{"hidden_size": 128, "n_experts": 64, "experts_per_token": 4, "hidden_act": "geglu", "n_empty_slots": 8, "norm": "rmsnorm", "train_tokens": 483600000}
Below are experts of layer 5 (counted from 0) of a mixture-of-experts language model. Rows are named router (the router's row for the expert), down (a neuron's output weights, with its number) and show model dimensions 0-127. Each number is 128 + 24 x the weight over its row's rms, rounded and kept within 0 to 255. Numbers have three digits each.
After each expert's rows: a language model's description of what the expert responds to. This comes from a sample of Wikipedia text that the model never trained on.

# expert 25
router:141111111156112146134114168133120175092116158130112153113079114121159114140151141098154128158148110118147107136134148176132150140145094106128135061140140154112107107079150119150106170137127140100144118146158129146080141130125105112124124134164069154137126121160180163164182121089083108125154130158110135147124124124112084148128151106142102124116133153096138116105133139105102140126167
down17:154105144136126105106129131156141086130152128121121146085156135159129125130123136130145112084131132097110099152148163124133106131126090134095087159112118096136141156127156126112080122139128120062094113087114139106136172115133148151103147129118132118143126106113106140124122146115181127149113193152142079128091143079138163159160136160161067099156136120086118150116123135150131143108099
down18:151163164159095149136132180071140131146099093153090132109121144110142147116124191178128136122129135118093066135142115097145113111147133135128175152173166085140110129138144102140121119133117111124125129144151162149145155159201131135161168120143110084109144130114117098129124142100107103140143126107126132137125154124123133139090111096126127113139136123154093131181138137161143103127143
down19:091102151167122176158095148158137176127136151148078176164155132126137142122130117100155116159138152157110137117130094181138093133148122116137119128148104097083127094130100124129136152130107167111169155133125138128194141131170106126110104107149110118132143120123124139145120132114101118136145074119114096179130122183144104148148106141087091113130097135124103142115146102113148103135114
down20:105146148103125107140141116146078103131133098132112093124150113132150140132113097111085142116127149115136130128140131147125155191125132111112139068103094076149133122129102151118164143175129076127137112124186115146120142134142169154087153142136145125132116141143130150084139165118133108094112121143127136144083156161110138160124172107130114139158147158087194146153108108109121164132146
down21:130121151107118058139095117122156123125127109145103135139174157083161165141146089106092118137148133100118144077095092128137137117177124165166144134106098127084150125168133131179124126146141163151147149106121085121160136157140136117107131122131113069119122098092098145121142120146141095085132131131113127182118137115158144125126115153125135140104151145104154120172123125132145117103170
Description: Line breaks and headings. Line breaks, mostly around section headings, lists and tables, plus table rules and sentence-opening In, For, sub, al, Pre.

# expert 40
router:181150103129102086187143166141122131105146136135133102149124095143125152096105162084145137122132145129152126139123129102119127163113120165113159160096114108145098158138139136118111145143106107104132150119109162129114094077118090092151145146098098139120155156122135117139164173096120099174082094143114120146184131123113141123099121137117133132126142143128121071128117126149125110089069
down1:166089094117158101084155144096111094109151170115136112166146156147133146159135128128128086116097130130137126174121110156137137149137136138129119142108120132096072140121115107097132149161099133135096173151084078104135072118153130120140114147125112139142125135116127127118126130106152148096146168124159109172101124133118141142117157128150130113099202159092100128122150107117183117136144
down2:148121086121102161114129136124132117113143079110104139156127143110131144128156100144107119169127131114130155100108142147117118083128147131148166142140144114114146129098176140145146166131101102109107119130135090123166104098127176127119150134145156182130131139158120169150162101141129132141156186120094106167130153145144173148169098131138084165114122120153141089131141086100086172148124
down3:137143159143113061157137152112129150117130130107134124111139131140153124119136147104112087129112154115105151167165165131176120123099142106062111156121168101127107087125124102108171175100122135107126116090141141114125106073150127132132109117092166153149160134125161114098120133115153157124117116191120133101184126115107152114122116096159102118137116142168121144144147119107148109106094
down4:090152171163112177140143172121126107146136160121101122147119137140132135112135124115117146118147129148123155130145115141153142121095122128120160159107137168127106132133137108072074089088120075138117180133113146159136091139153119151133137066110134114107107126143142109168141130153131146105127099147158121110116152103112164142139116090091138133143146162109127054181131120108112133133094
down5:127138082141103116083125149121131110128114134106134166085169155129110120157113119139124138119112148148100115132119114164100112125122102100112148142123128119172158142132163093153089118157110144123119105141102176121127145149104128131120135148104067154132139064129135096122084188114126084124121135110152151151093145163132103172125101138154157143116097091134070115094133116124108151159139
Description: Initial capitals, tri pieces. Capital initial letters starting names or titles in tables, such as Wales, Kobayashi, Burna Boy, plus mid-word ri in triple, strikeouts, friendly.

# expert 20
router:142143114156149119118121079131124124115165112138106149136101098051134093139150137132137092103126189139137115109134146118119183144150154148116175129172126112126117121123164097175114115117119148171132141178121156127108145117129145163146085117106168136143103161102174137119133143106111119115128141142144091139126148120102080122127161100135145094145136140114085156096111090142113130138160
down0:155111091142156123119139097116155131125150139180165090116110118103134174154123165091158144115121103103130129117121126150128181137085122158107142134148125140105138152140123129137112134087102135114127109129096129163124137172118080129171101180124136138118123163117127133128154142105127122133141144107104099119146137099100167076132100152111153102115132064110080113106160105163159121081142
down1:131094115113126102141142117108149130135128152102101105162143169210098106168102145136134113121120136147148124100112113137121121102121136101149138182138107120064122135123134080088160102136164150113140130099122121102140123145147137176160158090150104105140109148115147121096134144159112176116129122107134155096092174119083162101120179101114151133116125135113135124122163115109105135111107
down2:157164122139096103107112111094137101129102147095137161105124140082119120112127130173131130159163088111116131128155132085171121118108130113113110127131106140121113114149104116112122137106150095133169110112159138135154117092080123103140118132137116147105179115083118163147121126137125159098123111129151099107113086111102151115119071150144044113151117083118117137134158147092172147136140
down3:163109139152136118137108118123101132134177090135121110143100107147157143170137116133126143106069120163107170149119129151145100137141160112140155125197108100122127106176110109123108148133151111169193111123111066150082111124173127139095136165161110106153112118135139131100113123172115086113116120109143165120098123146116140113098121126180109114108104132107101135145127135129126147142113
down4:107166130072119124120119125126135165115127144134090146070134144138126143112147147096111108150136146135125149118142136091113092141093203110116139097115114168125116120122152151137110183094115127091159143120098089148102124125119119131160139119158127097136170127145151107097131087134164121117085161142089138167135083124124154131138126093098124105143114105126163145154162128085146141128087
Description: Line breaks in lists. Line breaks ending infobox fields, list items and table rows, plus single capital letters or a lone e in abbreviations and word starts.

# expert 50
router:133172137084180142108136172115158091111152118123101112097165132103160134098125144140166160056099092102148146106132134119128109181061099158166094163125133131129134113115137135141180087173107095119138116098105092128129121085128107138125137154130136106106117124122130113143147158099137113119156120128111128144152103128126099168111112129099139122115127153130129118125102144110147130125092
down0:124110105111139169131157108130108081131132159106151127081138120155161122129118116150111089115111119111137112112103117151153092126151086114094131151131132115077150115114112141124151113167128130141086129164105087170133164108137138149158122152125139157149149100119127157104104126145163148083094163155135126111155135120140119128194133156107098144110136167134111152131095116197180140120109
down1:103132143154212148134150148133143141113133134119109086107091178119127078125144092102120122123094099111151100157152177119115082151082115138082138157132105100132138111139112138135134125150147168128143138115159149099120089131147092127155145111107124093074111131136108085145146146116115126145132137152111094143140119130142120123097151117115125111170143162194145153124119152134105142143123
down2:106170162106116133117126101118157147128141144116128170089108156177135117118154128098125169123117120171135107150119137129119117152097158137129179144176136145105110147123120150133139154152073172170114136156110100113124119102129125116112113138058142137127085103131151128171144122137114125099150158127137108090142092122186103127108145105088068113119113122119115117121136137150078124121107
down3:122139137141154173093128102116162190174136107132131130136168114136156155088117121141121084142104121103139128156149125140075120147104107161122113164149211114116104149117139133147164171124096140118124128086094117119112109105094136137097164177147108114122116153108138128103131172133125103110119147135130101150118141160088095130112131157116179142120101103155112136111152128144102124143132
down4:129118106129134123107127120142183113131096112146138106136120129112147092142120108087110116096111124128092141146133130102131186123140154107141136135071139108130155143111149152138137118157179123152077142139129125137138178182117167155081144072161103101163111127126115110101114175128176132145157117085175139109099135111078119142125147161142130101139134136134098123156165114142111107135126
Description: Letter M starts. Word-initial m or M, often after articles or commas, as in motivational, mixed, midfield, Minnesota, Malaysia, plus ph, Sw, rem starts.

# expert 47
router:112158130140076124178114150192137138144137151131129098111164155128140150132070148117106137117117121139134131121121131142134141165122119163148077164082136128099125144146119139108109094138087114116146156113097106096135144082104155118147151140173114101131131127129138138157143117114100118110125098083119103112153145152114042114119149144122120151162106131085133110141126138117103107098084
down1:110104164113092131142153149124098162085112128107167179141149103149150130082124146155113132075163137134091108088089118095104121146161172122125148116156092149131119113109126142148168134106165132101109114180154149122163112120116179107107140135125126148126124129114108149145147117116136143188116137097146124090106140123133132082117120137142152147087150145139110116132093133177123112091130
down2:090139136165162140131117122111140150120127088140115132096125159155145102112086127171141143130156134126150095137122091109171096093123117143131076117168152115134088105119156159073148148150090147087109138099122140119121098102154165121129183095136126125139107125159075142161153147141165145102100120132113098105100160146127121134130100122133078164122143130108132118145144131126118129088168
down3:152083111171134141088115128124098136149157124132142145115111132124096166106136205113135105157130130156132120149151150053154124140132152124140136162159144164158107148118157117133134106135102146131110095130116110108150111115139140143153155110102120128133127115131116092117121177108155146153148129099126115086141115106121141161127134153178176119129121169110095171185160099115096132155137
down4:162109107133134132129119150151145154123163097130090130109106167119106136100128094166139154111087140182113114112165138136113149100092134109136162129135125103103131077108101136085130135115135094108111132128129144113128148126133117165067128083114126110096105174148161144165127141122141157155095143140119106164155097122116185127136174157111105114142159166123112121125171128136102159138086
down5:142128170116156128154115127106126165113149132109109194152110129110100127134102109108127153113137181105113151088105093125100125159112179117148093123073117111102110103125103102114150119142116120137134139197125150144140157103097095155108143170119124134097161120146115108125104158069118130094134124112132110158103085090152141104132124104118159109174137155113139133159133117128104129097116
Description: Single initial consonants. Lone word-initial consonant pieces w, g, f, b, t, st that begin a longer word, as in weeks, width, guide, Welkins.

# expert 0
router:081115090137120151133163150115156121145121102125160154130103090145145151116131167111113183126144126151106126182116079110123096111106109153089085112113149143110140106172146152153075133161115134140085126148084147136167117136117103123139076140121141147159105143173104151114090143146088148148114117132167107106136110111136112135136109136123147128115140101135157109123187113162135113112137
down0:111109151188091117133132155157098146057107168087096104123108155126155120115121123117124113122173119103131126115125150109131120107152134105101143122124136109100106138106110170096139101150120130194155091134114120109114070129086115122120107140143124151088135104111105127149177143066107133123122162128112094144138139132125125150147124102103121124114082134153127116173136082140098117130130
down1:123131112121126091116122098130132162108165148119153124123128121121161149121128123098144144134158152143121118131109131107095105124098118167085120155131174138164115137121120131094165121136077140130074134135159116089099150144189100154116107126120100134097143082099102127134131111128123167139132108174114118147090156085108180142158159150160086179116147122089134121093120140153128153142094
down2:120148092113082132089101154141109156154142087125118167131163117154140133121143160133160075151098158115115113113126099136127091132116099113141115115126122165128136150110168119128145102130163122153141164178157111100168120128137084147120135151129103160130088150097161210120118102114126113153098099150111154145116111092139165121129141107122128122105112117090143090138143129147078123117115
down3:103142116109081139133175125153122123149136090099177136107154148129163096134156150098094148172148109158142179082120113124143197145101123124142123168121172118156141095159132086128134120153106119132143127142135086140129112118144101125128162148152103149086066130145087129165119121124089118138157124140116153144086126122150116154122099130136145149120113170120115141137116131110131161143149
down4:086125139128156125108106108164137090113106165165095117135137148138112161116126113108139155144139129165123129147085133144112120128072119129125125098168143109123156162113084140132175128140136161137111110169151130178130098124088140100163130113085141086145137112183132129110138138168116120126115105086125136130161095164135157163182104136164124144144137079127137139144100093124097113141140
Description: Table and list separators. Pipes and semicolons separating cells in numeric tables and semicolon lists, usually after numbers, e.g. scores, vote totals, genre lists.

# expert 36
router:064127124117145146123151129100167099134146095124150128114097098127113163120156145123102120144148113122135149126091125137139103102119148133127122114153136096145115106132144146165124150147128140149118102161107135136126125136116166122103117119128134146139148128123098164117104119196046155126145133137214150081173127149166105150150114168139126090103131120121110110116152117186106110108133
down0:171137149130127190111126130146162181156108050162110086146155125133130178134129122132107115183135125153099156147189081121132186121132148095123159106109128150135125121125117086119104116112101122124134127135109118157135137109133124156098153094129106134156124129110124088131135118153135123156073141116165145117126157141124091116109108111116148136138091163124159121106105108141143128130111
down1:151167105114119155101159074141114075152117150125110130142110120124095125135118142098118156102135092107129102126126167160113156121115099116144113150168096099132147102083105128097091139151116075106086142119173112153067112158098101145154130118115140135097091123126159106134117157134135106120119111138121104150156112145095184119134111126139093133139106138176121121138171111102128143157107
down2:133141145139126129170123125161146111145144165146101154143137097126131115153175113104145146143136141123161158101132142154135137183146128126122108126160113147164173115111080165154150091108131134127110178101151117134155134136128136105108120178175151149147110122105097164143121100084173118115073119128159110122107128124152131157152111104133104145139111113098097110197129100111136084110124
down3:124095154131130138166147132148121158100127146128133144118119153096115101125109172141097117139183112123118099139117107100161134128125094126086134110131140147152155138129102167139098113157112109131114145136114151113118103110120178105159163156098163150089150126110138133100162137167132169107110176110116154161128117144128110130105084077151055128137117124146147070137121128101115109152084
down4:106158140144135160110121108139128150138142119141121110125133174099124110090137115097106135141104129084150112177205123129133136104154087115178133147151155123155112101147110106082128103155137104136133132098107135073078121134143145142150149094134106158078106146144177147104153110100133097128159130127133134101153134138132109142129154150114078125141165115169119087133159109153117100118128
Description: Table cell pipes. Pipe separators in sports and election result tables, typically following a rank number or name cell, as in 1 | Honda.

# expert 59
router:099131105102114156180130140103134084154156107113106088122092116154160127159145148134121114118122111153081152131116121115109116113113114116151120178130116139167126090114146110114162132108204097161141135169131143106115116136099145110117130110109071111080118097151140116102149144175102116142156156094146121105089117139134117113143143117108146117140099147146104162135160157115130185114125
down1:119141092150118130133176141125082114106140100119147129090160132111106122118177101121152071103133147119148169130115153138136163150108150124141143154114098146133144137092112145146138156098166085102172121115154144099124121116149118132118106130118140116133101176099124119104133160123124151167099171153153116164120156083103097131115085171122092154152138119124155159156104094138124128148179
down2:119124153103108132121154146126130090146154120136137108164114143178124105123134127117111126143055100132110183138105121071128126125109141140143133104157090140135149105091125145140127138109154107108116125117122112100122164114136154159122144150096118123098158148142124134094146133143134132115131149113199085110128138195156078090122138109074139129101135164109079118123118101086143148118107
down3:087153092131142164139158148109133103156117104103141117147167133116122150102148158116126089122114150170159136079135089123144146151150097135120158133109167137149119090155101099201116122127117105159131157160108099139122096154124111126209106069094109103100145140080106127132139123128114126133117101117147162140128143131106112151145142117137118119127127077117141137145136124113108161138102
down4:150157142132108140105121117110120181157125129138122121145117095137127122154134157090154140114146147128160156126173117116142121158144133149138191116115131121104126111084070111135120147144163133106167140139178102113131130094097099109128115128130170141096148080146147120129134125083153129106106064095136160174126125084136155134105173136135083139101170136092120129108133094116115139137110
down5:149059089128099135131111112133187163125132148173111111129157124166144114124162112115078113200139178172126133170091143119172134148096079149122105114114107157112131123111168123164121121148121116151158137162108119147110132106120117109100157147117147150119128114174119141097113156124109143134091142133120160122139132076107168116111131127148131123108134115106105106128121138150148118129129
Description: Sentence and heading ends. Sentence-ending periods, line breaks, table pipes and == heading markers that close a sentence, heading or line.